{"n_layer": 8, "d_model": 192, "activation": "gelu", "n_kv_head": 3, "norm_eps": 1e-05, "attn_scale": 0.125, "parallel_block": false, "init": "normal", "init_std_down": 0.00391, "schedule": "wsd"}
Below are experts of layer 5 (counted from 0) of a mixture-of-experts language model. Rows are named router (the router's row for the expert), up (a neuron's input weights, with its number) and show model dimensions 0-191. Each number is 128 + 32 x the weight over its row's rms, rounded and kept within 0 to 255. Numbers have three digits each.
Before each expert's rows: a language model's description of what the expert responds to. This comes from a sample of Wikipedia text that the model never trained on.

# expert 10
It responds to: Line breaks ending wiki-table rows after a closing pipe, plus header cells in election and chart tables, such as %, ±, Notes, Candidate.
router:111125127096073149088106092092072141166161130120125138119121161183154152118163121111162122101089129128144141120141104093106146162124111126138118056126194112129151157112135136084163138120118126156164106066178138131111111089148103132113193114167083093178077165147118055086096110135079057085083073091172136170145105137129201186165098158113160180205123062098170106195199151158127122130152118136136094085122161080159153173127104112153120134088137141110173173130172098153099098123119136127127126136145111102078185133135143115097061149111107100132107098153087172149110095107132155201
up0:106092179095070116124126090125104143070174203130120122161146103175147168143130104135053080110132127104135130149086127154131153117108154130117110097128114119110165109128139116120154029149124096119139136107138035128189143149163109054138157115124130130214097163108095132129151159072098110071061098098090085152174162133104149071121135184107124149171114171089114170139129158133130157215139139084142104117144166085157121166110155051220119149156124107132094146165171141134169133115181118132119139111087074194139159094105140160170137129144105115140095116134098145140136097103124121139
up1:155097112114090138118146147090154145110137155105105137133118153198122131119149077124102127113121179146186122127086150135109133140093105135117135095203030135112152119169141132138151124130113205180153066107163150076161108171140118129136095128165137110120107207134067112161126117104170157098172104121142075075125175103172110100101138106151137098140099112145123116144148165073101091083161167095117091069092130076098090162139180190197050157100118168112130126153135141135113141087102128094177140105122147077146191130112150133125098134099105136092049111127231114155105123152133172134
up2:122155087160109133106116105112089073180172118170134134105169132116105102140114161151124153109132108161127149055135132110101120165102159135114183146111146127124113184148162129155045067103145139159151091114144128086079105128111173152120154124196101133069111103237089130124171105081158099103142137162152088155116070139106167190163118108103180116127127160125184155167151113143169097154091097144141148162141155101148065121177117197099104104175108091101180139073113088149092178111057120164138077131050130115121146132106060131164146126154129106100085165154114170118167121119111138124
up3:172083137167135161101175120122149083103100167125131142132157140070085117096166079195065119113179168197136145122131109097116118142143177135093109153108193107081108138135162184079187055107138119107172072096163110152132097161165143106134108152135094157083083161144093059090128095096165125137118139115128071124172156186100164150153101087134103077104139119148115065139146113097169148113081097192087104152159085141145137119121108163107178147126186124102123138147105120136046074102109130187162165145166149100181113163110069146162121147127101129130159160149144170116126094121159144152
up4:111168059122152117095092097159055100141150121115221112140159142105107127136149164109133131101189155142155168161174118105123131183147179122130183177050138101107127105124114110167147150142127125155139108071131121123116118092105126143126164133153156117110097099111089119155091163133086130090104111138176143167089108090081205174198136134150093110143098210091133147184132125137111163177091095129139114106119168074149068118086161135139108061164097097127077151122156114212101127142156154197142125176100132059096110100151126080100166097183139077126156132131140157142093104137130143134
up5:114133060161115111134118132123111097131144143122138123110132170167125135101061096128070117137145136149113124114151159126131143133131173112125116151166158168085141105105127137083125073132165177125146128104150102071134155106121117125109100181138053127154114221158061107144218064094147093077103126108219077107082150126156092077133105083068157162144118119120114110171121102165137169085073126114128094118052187139115099157127083100165149165141187083109111129117207137140141153091140112173141146166132093100061124109143149150130147150148130124095065103122118170153132161099203117103
up6:139179131119123087114140064122106088169135109125205136097126137158125118114157186116085127125138121165151110150101154132133099087173138110152121122147115147146139149094113099136121161105142112126135143159150154123148198159099161138096121111198142139100134174181146102104112085129113116129099135128115091153092140125105106164121019131167124082159078179144165139126118080108189113214121196137143111179105176058120060151129087144110086156176174063167112066074115161139160103133154150095089129130035100116096146175119096084122127139173130111129138075155119106118098158097190177121
up7:112145035119087108129103093145100135144125133112171146135145152135063141057084079129136089132135130122100141111134090129132127107104167121110124167121158155093115115106106158115130121133167191112155119120166083086156216115119173097143119205147148146182127179134099087139172089132079110065079143131149118097046130107105142116190177094141157123155106102092131124146122140154132123092111153121131107183072175154128091201098077124141141177117140057133067137140154145176163150109119120163069122142103123085086115151162179135129180147123112098060124108127146150159121125082227128118
up8:133136121139146147130239117095121096117145142136075142131066108154121159182150126124088147143106077037149150109045158148116158096131057137128113066219138090115134130173102201099136058165111087126132143120139146102156118127135136155141147128104109117131070105114130151135132112097103137136142106080151087096162105118111157153081139104129080158204143160131094118137167173128163128150106130096127163101119110109102153131158197095150080111124150207081164166124173133126151110123159152061147114114145106208135176163127127150139110160119104133135074177104122048152106113097138112147
up9:079130115107073137102095118093064142146162119092100136124181172108118150144104111126154074123164128120135092119130139140115125107099215137129124077093125118113139092136122132088168113175102164136141146097151086067148158120140121063158135171142128109132074132129138111104144141145100069104113154103102158134098138097128148159170163198134168180181101127129195191160165156164073105219109115085152138129090156114116140185141103119140155130056139130094096163116169135146140086139146114121103141112108068039029178109108223136135172130103133121120146132120141119127117138056142092109
up10:096094128121052128125127138161189121100111149127172090177136146125134150078125064104145103156198145103089103155133104120141144136135110131181142105136136118103154112071126117123100142154087064106139074122164053127184127185171186080120099133103113135187116156057123072116104110105086176070074123066080100117123167093155155142147103139163097142145158092136074071117112160144217091151189177143122106154110169133126178182115102112185161124093171133139117139177173113146172081118124101128033147130132122170111132118126144111132109149126135123146135122158102166126172112098145134145

# expert 38
It responds to: Field names and dash bullets in infobox lists, such as Born, Website, Genus, Coordinates, Preceded by, Korean name.
router:140069138129144106107151114106093073121122184119119160103081079136094086119080154082084110143117130153167129061115113138065157124131153113099172123134129096074113205115138100092186097126150133170179061081172105133157177159101176078116117113205122175148156199182114167125120086111090087132102116116145078123074145136119153135137176173070180130185080140100175100122141114133170141078081117058118124148085150115129099199161120091166101166121106138126123174107145111148140175093117163129116120142121115098164187146126155161138121100132103127084124136135164114164128140084154179147
up0:120126098167157185112125143146139105110116179141142114138133191159120106095124137141088100112121140146127110130162110089110114162111096115139129141098093153109161149138154175129142132174129115138138065101164167147146110149113199115109096068132170117159071193112179122134059087143139127163124168183103083095066103161140190165118157163144128061120183125096120141150095113137157042149127121113173084156137125132105191128120091095124170121083122145090186123096141126138094094117119159190149155079064185061123128108155114116112109149083110105089108128163183177143107062123207155062
up1:077047154131137171127168167076119155146133163115089184165157128122116144105122121109137126131155104136151131115135102128158141146176026102083179145087162100096159085095124100122084105127191092084132162139150107170172061103130104129109123078162124190099098125105054106146194138104149132152129136149142142135115204066137133105121140123111164136121118117185154080119146154124156056129185181118156163101066175157129189110154155142115096188082165171110108155114114129136130084140137139119102108134163066085146108062146090154116097135114133113128098132080175101122072077115142146127
up2:152159056147125154132149081151090112124101141109122187150203070073135116067145154117158145080130150152091063141106128094118142147122116112126130148146173133137149198118135090077130152140120142125121042145123131114117157152161164109100170074150123140129108106196172139101109093147051136100161087138122140103092047141132115093136141085141180098116123134196055109204172121142162121123141078116146132161192112177151154187192121151134110089162091094172138160080098117130147133129169123130190092079145143168152154122165146096139103125104158078105155133090156137151134141104088168122
up3:149216138126154074103178079134112088080135130136110129065125103113145130148136137123117083146148105128152131089118169218150119150126065113153145138098103096127124116143117182172138118134160111179147058147119090114101086166176070099121104155143106162129121108132166094136146111109120122120119091135121111148128147045101126124103147144169084165121149165107103118086133182097191199167109109128098192139114074152111154095153130087124095124115135149141163137173101201124139136137165047110096091090129161132150142155176087143206102104052125127118115123112043128105135163196147169153
up4:066078137094088138131115169139080115122048104152123124120113145129155125077144154136180153115151148169101123208084171111135055163165158135184114128141156124121210086088159134119131161128165130133127072115138136201128152169156131162146150164148172067177173190086078087074111103130089122123100142091117145134128088136122133131117133159154106114182079122117162082129126151068097118149166109164088116077128179077141103176100138060125107128170073163192110116116155115118105115131139163142184163115141117148109124121161122114136141108030134132118155069109148158132174095145132098155
up5:132119130063059119125139098094160138127182133143170174184099128124112124145105099120091122118158160129165133056151136096112119117175145120099088119189117150100140127125141145128137144124085189127136141108149131148083135121060172184133108123164130131072122129094130167058137118180112087133113158247098105133113103158161157163131122157111142136123124090140182117141123127176086058133178155108075093133088179074128135089116102159099095182140114084118161119104060121138137109094138154133192107155095144102087136146065160151008180131146156117141134168128124127156147160100116134173
up6:146084052143122130111105138106104154157060146140141140110159092172093128106130148117075143131135159134096161076044172153081097086112190129095129155197183147127099129193133130127093189119147224125124078110132091131126175139106155109086177119141161110128131154194094128122148099147141090141129094148179099091103115141149120112114128106129116134150118078135145153157107114099137146100082102128119103157124150202142101174105155171112048097138146071130097109066136081156172140130155174132109067163074162114127130179116071125162152136160104162088153133135114121121221136084147138113
up7:092100137181175175113114121134125126176049110151151150130088170160155118110141191142090068126095102134134103150126117071069118169125162124127107155084143094097145178111164094119112098142064086179161109114154163133137117114094181077190110129173182121163060162124122109124033126139142140128128147117107145145081119207148127130163102104147176112107060135103113136162135083096130130108146122087079042100150150123214114099108135133183149160140140171142093124202145078140115099093171112136156100087104120174139094157133163121121101142095145140114079126136175169150132165112124146128
up8:112155106118092150138198152161168104173158167171111119156115127125151107072119090137097112176148163089131161220111109084107147103076174145142207083136128076154111119168129111108083076157149158132155128090156108138161111159144135115126108128140135132140092115110151106142119068138119158159094081131232119140144138085135118119109070118130132110133203148126073132145115186106086158154121141070090164143177124181123132049196092140068139167069142140089157076119180106129118131165126191122150142107127108095121155116099161119164183151123125095065140131135069159132137161094168134128
up9:121172123086102141111059139065128124129109180117113138128124122181158122153150140115089125166127149129144057046183128074123133126136141130224110150178077175112151168125143141163165075159120071093142148076133142080127080146096153095098092168162132106111116205140113121134087097133147108145141137105095107093143135086085159113139113103064157087142157111148155058120091084122136077137097154136156141134090175168127192140099085115092159131124115121121147173102167089130124139119119139121194113129140113155130091156178111187064150109146148142042115131098208157162143089149147123169
up10:188170204120148172107078107139128110126092138129154168104121093134175132223087180093130133137126108146134125189120174145134138132121135115127101137134076099110060148160131092101062114135106117173130062100133126145129132095140103119118140106131195136139076160185085117160146140118167130125112104048094066130150120047114125102109164135118084120158154140134175101163174150183184178097099127134103142141168138142203083132121171119124108091120149146118138128075127135148149111098118148115072071116100144080142146144137148130197149138184130138154181085134145100182082157073148058120

# expert 5
It responds to: Closing suffix pieces like est, ent, ant, ast, ess, th after a stem, as in manif-est-o, defend-ant, 18-th century.
router:133169127033172121096109152091126115144154144121167111085124098132156146165150160141157096163074169139138096135121091181094114104168124123082135117097187137057170130144073159145072095116110140158171153111155109094090163114161209082123091142145164146119117138120083094071147080108098085070138135104099125140173103109166171148175161140113060126185127160096137100109153124155158144107169144092134066100070177115168119189111127139184075148119121161117177062101190174178113118126138091083108178138128105141120131137121174093101115150103153098119127119111155105184115156097163132150
up0:109133146079096108142144132057154105104142120118151143131092080137144170172174154188117108150119080100198078109137101193106113044159159160073126110126207126116160144040122142135177136128121120112153145114161069097081127193136062070064093130166097180092122149112131094131100108107138102137127108170103146105110151141123123140142129149146173085153069130126153143098089139092145191134159181130098108182114123077163150145182103157172141114125151114117075095119181136166152172111108173113114103090160132129140121149157121092120131202124151125155139141083047101135105144166130125156
up1:147128115128122152104118176109109073157143136097069112136122100112092138134122082126117116110160118161176136189103120134127120131154159133156101089076151086120125133107161125131110114158097164135170145139160137110084124164104139109146101152145109060196189150120082098147163106161117139125143113127174110099153247128061157109109127136152073089164155119147183095140196136130160077146152188142083148142132136125134155127162117139111176102128101088046157213106140068166081135140185085112143147151104052059139099064113121162094088129128080161053118115135115123122115117127146137186
up2:111094091127145171127135121067108137134131098095087100135160144137111110121134114170084068124103103104115176108133154132138113116148145114131153140127173121126133155065110121168051147151078218162161150142160149116146077119092179075093061155130167121080127148083082175172119200153138108137158169150107084101133189149107107113195188142102146072147138051118119129100150114133122130154167137127148126118052114139111131165111171150130162108183182134099134166137120139165105139139142113120160150088110184073129144127159051137120119129101071131074086142137199154085056118114143075104
up3:151075161146094081112078120097117138139159134091114104092163131100155114096118090025178089148126147189126102166072109105137114128097177121108147143078161147131160133170135111004147156195133144186131098094139119176118103113180194123134132131174116154102144159153153055128154127201163127114135101088126142179158162125121159097123073109107121153121136103111124167088126138155151111159148107161078095122134153144101073168157114109144136170146108147125149130131092090142137112150134160137122104134049132193126097081124087129091030102153126118065138131142131182125166108125154124151
up4:175097112060117194111092153131141070109119148175153126120189144127150130120161063112161079147123188132099158147093080122125132128132143149098174144156160090179134110098148130111093057104097078180157123132163136140118145173122206137142161125135138146090146132105038108100144076159132127114117091099097123165063117115081162164120157089097096100139068159131145139116136149230135118099125110136117105113083185109102130126134117127119051117150143181115187109149131118147093129182125112098151190163117142135143134093099192140145108110125147108087112126185100099211169095072125110144
up5:101159099127155045105132091078125088150105194093165132145128088133148196106148131128123064140154148156116127117113189155098083100078121127100120152157149130116142152119079079156138116064158164105128071105143094136175105150119144080119068142155139144165112139159137168155185109148077099111153134139075136115155083192161136142131114131152134139158140126127169085138119123080130123138146135068122112123124134151146082177211141118119164163126068105154124088157185194168176114154172112136123101102142111187098120185187102081144134145143140148150139125077106068124172052046112143157
up6:181168156144165109124149080081114073105113117108110099131199089134144089165141125052113149151117123125109127187164116132114145117145167140168068154135197142151093143136127133069122103127153110163111129086163113125119151118139173110079113174128114135199155192118094083152132157134096100096099132099100126195120085113098182119130097160119102130174141046122161105164099135091154101124159114138064128099095152177096130124118139134132077207108149115070166105151087101131053107116203113101155110143089128107098110244135135180117136131147116130099085163129146132111121118139137197155
up7:129084066162075110129113143096106078146166089104166129096060155098123124131196168149138116096097121121147161129085152076107162122194150085160167059132152111161175182163147230111129143181139111134121126109145143124127103104140175120124159140138129141131082142086075143153144065124111169111143120087219150180135168141097105137119104113146131140133115171143159154173172115119182120112144095099074098161136149132114095130157154174085155171088106142094107082102145096109143114075153118121151133125079098134204140101069080138169192216133128086116121137122128128118086153136154159139
up8:131114147111069134098112109093130084137142139079129136119091158116117156175148104155172108093112153140155161147130125072095180064122107173112164137140105138109151128139141162140083119160161139129156109113155152099113128195122124079161053132175091095137103103128118110196166119150125123116127135140174156139122094157118150211176092163137126094131104124154126131092119127167114112133168150178175120165147154133109126174206156080039083131100107122057142074063154097169199156068135080090155128170114077194171115151115122123176102131137144114118114113105099047109165161176154113078
up9:139139103098108114098140099136135059126132167116162155135190129189121114156140109099156124113109174135144064113120181134104145137060176124081122083150120097134100135241085160135107056103123061167123078111141101190125110177142109139116204110108103079159182113118092123089143082158150097102128130094109166125074127070197124135124134103120123177168132110131131108149111123170156119118126108131133086164079146123197137131122148132202091168112176162103125083098197125160162150182110132138162094176181099162123124068094140116159098147159140134131113139109126093178115151168107150140
up10:183125146099144100124166130146054107193151134164138157164132136128097150095061102101079141167153182108070138103121138126144168181087057127101164176140066109189101135220084172137108122134151093129129093122170126131115109127154165185097113104131180143159178075131131165140114128167146143105117126144147127084143069172168133171171086107146086099133127115117121132175111099102133117147114151137120153141069073113151138099089119113098108086149074070124129148129109062187170096183119149131100147150122167117127154103152123093124140133122176112139115125115151189142156073045087106191

# expert 44
It responds to: Word-internal or final pieces like is, as, x, im, el in names and loanwords, e.g. bourgeo-is, Fais-al, Fort-as, Che-v-rolet.
router:163142118105154128101098140117125107113098084154129118102169178176126165108158146090134126154094119115128136082076102148111127153142150087104104115152163133084123115122075105085127081132185094218190138113175139114118123107150094139118165103131217122151159129148102106084086145114136073081090097089164111180137157093059142146131177191145111114119145142089118147162182097146079116180089140101086128150064146084162093145131114126156134154104074173126159167157157128160131135194163158137085078113112125076097156145144086112093101118105186093061107182134092164150156175064104160146
up1:147089103088156144083180113129140110076168140124088135110132115160138104210090133111072119143161157108172085137153205127133140136166151148065113159065073161040158117131085110096151090143109149194161119122133067074150104161122117103130127122138094111132140128112176114150128116132137120112134124119106128110169098122125146112104178089167177153152140088166101102106131101129091170147110124168143175208142151070138080150098067122112097116056128104123146136118147152165135086123136144127129105140145155119143081094152168075164074078150096171076168182148150201128131168163055145164
up2:112158135118144104101147180130131110109067082160153075146129119143109155111146075069073098194167204139135169142128072184131127156180158133104120112076130138089091113099119118090076089134115125181152110112152133154119113157114140138149147105145170103163117132139134118135125148096178144082109091129119146165139057182091220137129175127129101146156091117076141136093173084152119166164151151088059150105090132057119175138095122113111169109090120155104150162171186085154159119141195157151101090104104073097105163176129118135098178135111127070124095188121115139148137180093127150178
up3:132113079107088144082175072157088063157117151162170129157138122111140126082122098150088091069161121125150138169048146186115086128090158131085113124160140093141188154151096163091142137138125095167149100137160117079161104085102149116148179163151186088104188142118082074105155139092133094087073116114138107155162146086059158198108128184160106182114112159134138181145101183096152169166096099130120126160120116132148084120147143146112107133144067133085147099119159096155135119195179123129099200098113120179139144178116155156141113145169156167077111166107091096140133109083138161121
up4:165080149075124093110086113096117124085154132138057151071152143152147146086203157105110115139122111152143194142114131060112154109089183113152109114103160171121083134161179112087104077097163154215165027145149146077164139131144130131201141169152119130160142133136148120098150146163180121079140118031178054152102142095102128081135136108113091156104107121077144088089155124146084180137123145165120121122146171099120097134119137163173141128108091157127169119169147113136112118201123136154096143125064115122095160109099121160077152076131123110083119125169120149146130152101122128165
up5:115167129092133129121124141081105141103150121168079141140091145174057191090187091075183103117175152090102147116158148167119146117159114134137180127109155108144157109115097115085083134102158141187149113139148115129161137124157114113182154128117170128174124122137093088140125103103119107090052151061155194109132183101077178134108096168145106148154139119127162103117143157085098047128150064101155171064156142098177121123076102097131107124138046177096151146147124189144097160178146132135156075140131058086149141166180145101138112185150154109120139163101158143125151121092180154165
up6:088157053113170153138167042123124177152095154107134131156166099111135128053078134208161110170158069147092166091111162192112106140131091149124114085157114151103155156073114166173143113158102104170148166120131106090113070169086134111130130113119122152148093129175108126161129100035088112123160101128143124116068125129103133158083133117125150146152117163146143168183095140158138102061108110094146185125138142032098153142146152158155109086142108140084122176113123155127111124181153148102087142115181152114130109158172152123162122102143122154082113160177145194130110104061097152090
up7:061108139144075174115171110097113152096122135107133107080132147139097144054145119139237067117121098109124119109090127157090134085067093133119126124163129142171133143149051100135144065112146185076117100155121133090150136165145122163142114140121137146208131196197139124133167113134125138144093123169180070093150114138117093103081142132110149165149117087087110134091148187091085101181129115078156147102152125177096087152138139155127120162125124090148092139084136189149140123172119156107158108150160156229118111122149127098156084102135167107126157119187157177117179156103107082132
up8:157126053087114096117104078116094172167084117153166120120121119135105126110182163093112126111211124156067129100055126148105122091054192161097149131169133079128115090127118167097052176109155121134121072110135131138134126131142122131121155134178135117097083108182137124132158156161134136143047107094113137130120179155120145102124154139104199153130130146138123153123087101111195127110094150093157136126098083136115132132133121073108089184191102121174198139110133109164111029154138160150109146163068201145145159124072114140174139148155174098140175101170139089131151088129143142138
up9:086153118098142151133153115119106124161071121124079153148159126101148107108113119124111159149099113114131077069020134118130144137174147128114129112141077126097161119162081091136187131197122113164173178112157116069121074162168124107088164133140104131142131127124126118109088117092139159127096115149210078169075102100068151137107184121131130143139114135101138190168108150110156098109081113094156163126097113075131115126120068180162133089089123093104072120100104187141198154097104174092051118133102176099131161157108102112156122087182125030126158100180155139149119166133124165128
up10:209129175093139164133089111162123085163107135135167124210138129055094156128135119078140171143150130156147173128129143097132127115110128150107183150122116117108145104122094126118042178139152128190158097134123108177165098101147146127196134055139182163156124124053111084078122131058102171118080122087096118176128193125109145117122084165126119074106040146102139116114140174164105084121141141126116067169123086137173119122132094088080123121091104130061167087109130147143151076160153176093139115147147095131148144164098180169151144138151147112109116110123097085145171134108112181119
up11:236128108101090128103198092097117136096129070165109091190136119117117090046082115163151119167135140160134174045142166126121154156148084119152184144136113149108129173092126135099137110129093165155136070106155094098129169130186135110153170108113129088167108109170088146096107076091140163145108114127156106121098094078104140113126164099093135179129112135083111110130123177080159109132147111118169141137143090129111064150104091178186143114120125135128052156131060144122148134133134156153191095124102137086131147103213176079128146123156121111111140158155092200144133108117159156065

# expert 0
It responds to: Single digits in table cells, scores and times such as 3:58 or 7–5, plus word-internal pieces like Tra-ff-ic, Ext-ra, A-ff-airs.
router:154148146117124105112125131097053158106156107101131198114133177186113152081085156141160119140110163122139114132107112185105127114174127059143115075173167060093092138095131110112118120118183151122212123072151134123129116092143116110059147117137233126134135122121113161137054109079060157092086123145164107131089163145119179106139118183120141118141069116131133131162191187075100113145096136110102087108047127142161129166129077146178120113081147122096135159163125160153132124129149198144139088163160163110100134151159136130049135144100103122102107152106153137152087182103123136146
up0:152137102094087145109153107041093181125153110153121157111145194128109129081168119144132111124121179134137170098086143155089114113111149058154098158198147093115105142136175148096092154149160175122139079117161152130180225124135110117136134132155124117070069180120080098109123148092129069116131119158191180147074205098148109156102135156075158133128069068127132129144106146105126125130131118060077120071119143155137115146112158103141130145128121131096158126132124126149120143080160184122162081105136068109111136204189149171134134172118107075093133170114109092165099118106181173145
up1:101189126108124117104193136085113114077104123142142107141193112160095123143063120076127126117125194124132116124122093162128151147128139120089100086075109155092100169110077076126106069064142155102194129141117145130122130097073174130076131174154199082138142097195110136141156122146157134123122157114173091153128122188169169143170099154170124131114159128166091095130165166121177142114063144199157098107092103149132112143094098078120127113107177095113080163107133185143122126095116165148186095152131158071131178102108127147093097126114134091143064151064180182152100124145184137108
up2:129067159094112102106182104112136102120151193091145146173145142167101153099132119105117126137114116133166108144143096126108074101137173110146125131123160123132055151122067094071180101075203109141146089095145096148107123185098126110179130075124136156125175168111085087101161094137157099090097127120094142167127084163145178107090153119091080137150096188023151165116130179117086122114157102137082139150093160123172078165144114199160108186102129154127110117128130164156141086178116179107179117146138124167105103174162169097115105104144178148111066175114086126146180086124141111117
up3:103145163088111135092100139128100097152135135108152123106146146125105193111126153043148080119151197115105120151104128101123101132097131118113102074224181128073034145123063107063073093087133135104164116164160113197167066063080138079141152158155126123151171116128119133067138132120117149110116126114168149126132117137159118137119143160099152136149083119117164115117160247121158160123060084120167111079078164186155096152114109160108129126102098139117145093112106131152125076114162155173125102145124144108155173102109110135129150088109121069155147144090196099136129155128159129112
up4:117152134104122094099154137123105092131143143095088100128171126192087109157120141168110160122148190169130144179094151128164095129158171108083159107093108182132099164164140110137211083135158114160145152144159133102146134137146109160119123090134114131166182123093181106108096112063142092123078157133105119099097148091090184109098146177154071122135095110112126103146142164101086166172066107115121119146100114062124098134175100172199138095137174127218188152135130164151188060156180120081106129112101172102099126113096131185106107093165124107088096098080140141132095084053099121153
up5:125100100103101122109143099134084099146140158096118149130131120174143125075160164162170103158085140110078124142120165138078149051134136079157162134171202115105115166083108132064094111132131175164158116122151125118130092112108115134122099145155152144110089136114117112099165065102142118110144115106162116166093207122142104131097136123127176103168147097107107154127167133085123164105193124150152091150092119151140119130215163178194095132128161197122111013135149087130089155151139073136178077119138131136124107162125159087136185161127079118054089196139153148127085169105082171127
up6:084131086110120150065153107107103122105087123069133128148119131128126153068170111138154057135139096049195153110075188158085154148092170097130075054118078158108128175121100143122133130139104129165191108093166114139116155132101109143143120146143175143096143132077132140104168081137134093099156122110119117103155148052124142162112149172156142168213134151101160059115197110119146090191163140124130067125121214120135071146127158145186112150075149132175112087125130137155102110120140130126072131197082104141099142175140117145095082169125107083116116138136131136167095150131124162102
up7:102169125128131120100088145093113123129123146107088165131155096149100111142093047112141139131171188157106155123120072174130112142090154101099135157119154108163131152153140133084102148096130162109147100124143166093152133144119116108089146147131139098135116124143113113163127082081112054096130141135164118116072115167097148171102153154080167162115119152118182079144143152143147031143085083085079235106110159158168159151102057096119063105196112110149185151133128130142156086122122143173122092177111161082158135144198118108116136098135131147078118154069198167129156094057186150115
up8:143130113127092165103085144108089124166133119142141128122152024207151106145201116182164094055141161112095130144060161137107161164092113104065092129179140191130115128108163141140158164149163133147129129087149149087119138177122143138146132130133149122128130121130104111087120137090116100089070098116126090127161092143093165160123095147177221196149109099204149105150123114119146119156162148083188167122163144109147068151096124124143125109103187112106128109073201142148139139113140168178120149120099142109117132065147073178118084121152146141112106071099180153119184100149088143118
up9:139144094118155134119172148117096160114170117129151173115192143130095111134142115096111134152192157135128108110071098177146114152172179110152130129162150067131075083091146162103117183139157132184182126125169121133120178188105141136108144083153191137082142117123130146118100118067161135120114144146110105147075183162067126146112175152109116158151070139112145111105175134130152071155125118098093090080067122103099119114073146172206161077089168099129118108168119134153142111096110144122118143147104106045116097176128120160093138174132090070120136134174025147189183153089119153132
up10:147154122062109156120136130113113114135127074116121109102159150117115113071088157162108102144189171159183122097110155139128155123138116112146164069104090135094092124178139139073150105123219092136132095133163132166159102175098183112178087127150142110106139089169073124092152109120090149109101095077143154132096156176085170168119084179190100109181074158143134113154177161111185111138094133158134091115077197165167133130099171082148120124145094148095100096128127163121171089106087090076141115111053131127157158142142143171117104151140101100128094151115164125107103162082184098039

# expert 49
It responds to: p, P and ap/amp pieces inside words like as-p-ects, hy-p-othesis, sup-p-osedly, plus final digits in scores, dates and verse references, and Thai text.
router:149131174112118084096117143112127078159170149085150136097097143193148108118153161137102105154126144099160153098164155109101125118142096100177169101091144055112120129102132169127102077072131112149201016108168117079099154075125125096066150182155140141155170138152111119112140145138096128098121110148130162147143096114083148153193171151102087160116077135096183100157183120118157112164151152146101154078118202105146170167106145088121121092062178056132139121170139190133130134135138163084105113107160096152101111093137165094135135120118145110117089194166130108170083113077169162151
up0:134137074171145092100107117112124115141102049110132144090137136175122092120187134092090108150086159127098134134067158131118113083122122109132136183152125096119158131088137155170130097106127207141169103100166137081150184120144143084039141172136101117119126133128136142180110130093146139095124101126160120115083131077050145152144137112137169123136132157124165190199115074110168095141111127114057166089084180097095141134137160128097159137055170118107160120121117146162101121113145155187101135057097100192111141137142147125115201119146110091095121199178179166135099107100198152091
up1:090159142106077138101143152085115112176109118096182118138077137135100137109182101156107125150098131087165150080132126157071128145157131068133166138115152129081138128086162071060133106059117154077148089129139098138113166158152063100132082123141071106144093155098120105090174110165150127156120106193043161156162101147172193112126124128084192136174110121145166111079103093107100146115066148167047133104139141134149181109131146131130181144117114115190138171156171121141157177151172191159138075162145122208117172149145133094154150131125139085135134145110176082106115135134154112140
up2:164153116142113120121162081143087129115149140180189138121125173109123120051147134130125155151214096139083147075085089143090093144105135110152138190179153075180144179162105128106087049158180084138128038114164096122127086135108167138131152116132159122138176135115062092110144126187115146144112112138088121155109114103094107124175145096137121128101134177093142162129145136139162140178156123066106173114077128179112149134125113150090079143166118147128177132130142142106127065193090149115130115107123180218107141195129157111160122140103152104057135159115074110136164068106137134138
up3:125122079118116131119074197093119137119125076100089135091123120166127112116140064130071130166058165099102164072106144102135183109198146039152156148094145119124101101177165144151153113121193150163157108112161124143138150079120080120087152139132171133127066102132091172130101149099146144167118074085135134155134175122079201128137140102113105137140118182140136111110139109142159128137124181158122152077130109133133114139110147106069189135101142133144121129147160151142139179073112144144134080179068095116080150125143079141079182139080093079070111197124096165138093131161209157118
up4:138096119111117097110105112137120082166161110177091122078100098160124118127161188161201175136096101110155123081090190128120152123099107129110164149114105127089130058123141134066121136204151103152145135116150162088188111113094222111099165156150110159163118109160122076148085108146086109105140133053088124117116142116112130136113077168125142163124142135102120091215116094202160126168105143127129110171079136049186136134171112151177075118213117116134135098133115132143067116147130127130122092097112163136150101104162137117158139090110123118130141171130169169112154067119123140037
up5:081133092149096110127165144118122113143157124077130090164111128194135108093076147101077069130095180173135120081159139088109131149125108098090110143136132158126061172137132174089130098102164145146149066109162125176193092137060132153147113100150171154086113115159103069136112133123161130152111119107145101099053117150112146146136121097160154096144077138125089115117129120164148136117125125141199160100098176058147129134107131077162122121126175204102150102157192167091156114075098112135118166125143125110125222119081113176104099111111082070086138134110178143136114207172166189129
up6:096115098075118135111123091063136087138126130093119132195149124196088132118113167185056086152173087115112158059164130148094098132153173109137156105158159118065088162117099088111120084132199094156139110127139151156170126176105142070136087151163095184113071115167083159105159155098119133140115121181157156098140118174109156120150162072103157104167045174111133170164152084117046162111180133145097081175138096109144096116155132114132152134107148161089118131101142126138192110146153103117128132138140130145135161231117110125086142104149115138090088132127125078152102151074140117135
up7:126104171075054163104171102081104125096146091151177128046175165100151139111118056078117146168117136094091158118103176122129147059157162144132165146130174109142132136128117139144121084095147137084147132128138082139132216148174133118141137110094122131111123149100091116105138110128123144130115020120143174106164094146206127130101128157079123103140093136116084183123163209127099162179194194138101118110098161172121122120121158155137138137139118196168108116111089157151099133147105120091129103124096129140061140154111104162061143173132145153102102100113076120126155164065107084153
up8:119099143106149146117123105103120142136096070149158130077160155169177099118159178049115071155122158157141093097135094091137174161109139020095110144102099099108123153117143168114122115170135108233161117128164126132164110077153125143122174093174153150118126143129109062114120160124172121137086135147172131141119146141108122145126188173086149150140126130122121109075100161132115096149105085109122155167130139068113093126088069108131154115107106151160170108125119125132149138086099196104079079204068149090089163125129122130113121160170142059152168106171112181160118194084196159118
up9:158161167123106108102081132115114114148097141104149114096115095182133123138087110108139162124157160089124067109157116136103163128091100086053151143098130205140137136197137160112187180099142149139140125108159112131148139138155082136159076125172086145184119133102127112136129089058135125103098121135171095093100138160202161132165142166106178148116151131112109058096119127160126072152061105138192182153154178085142134143115119094116154125084101153235140087102116151163107147089094134143170097160157118134152103063191100071124075112135168110145113164166110160143158072137154120175
up10:199116179118116102087118125112104069170115123104119123173102158111145216109162171121125125082152114078137165129148183094134099112143094145153123143127152151104155100135087157127134114085150187115132097113166105177142090166170139112152056095138125093177095146131141138119162094119093091106127157139074156152146146163148165124129162121145085136158094085046127104106122131066069077191136201128131077105121091143124112119166135161173103084150117118113123110144120152185087089135130106141169083170125125135118122167188167090095162194143183096151102120067091067097129098065079136120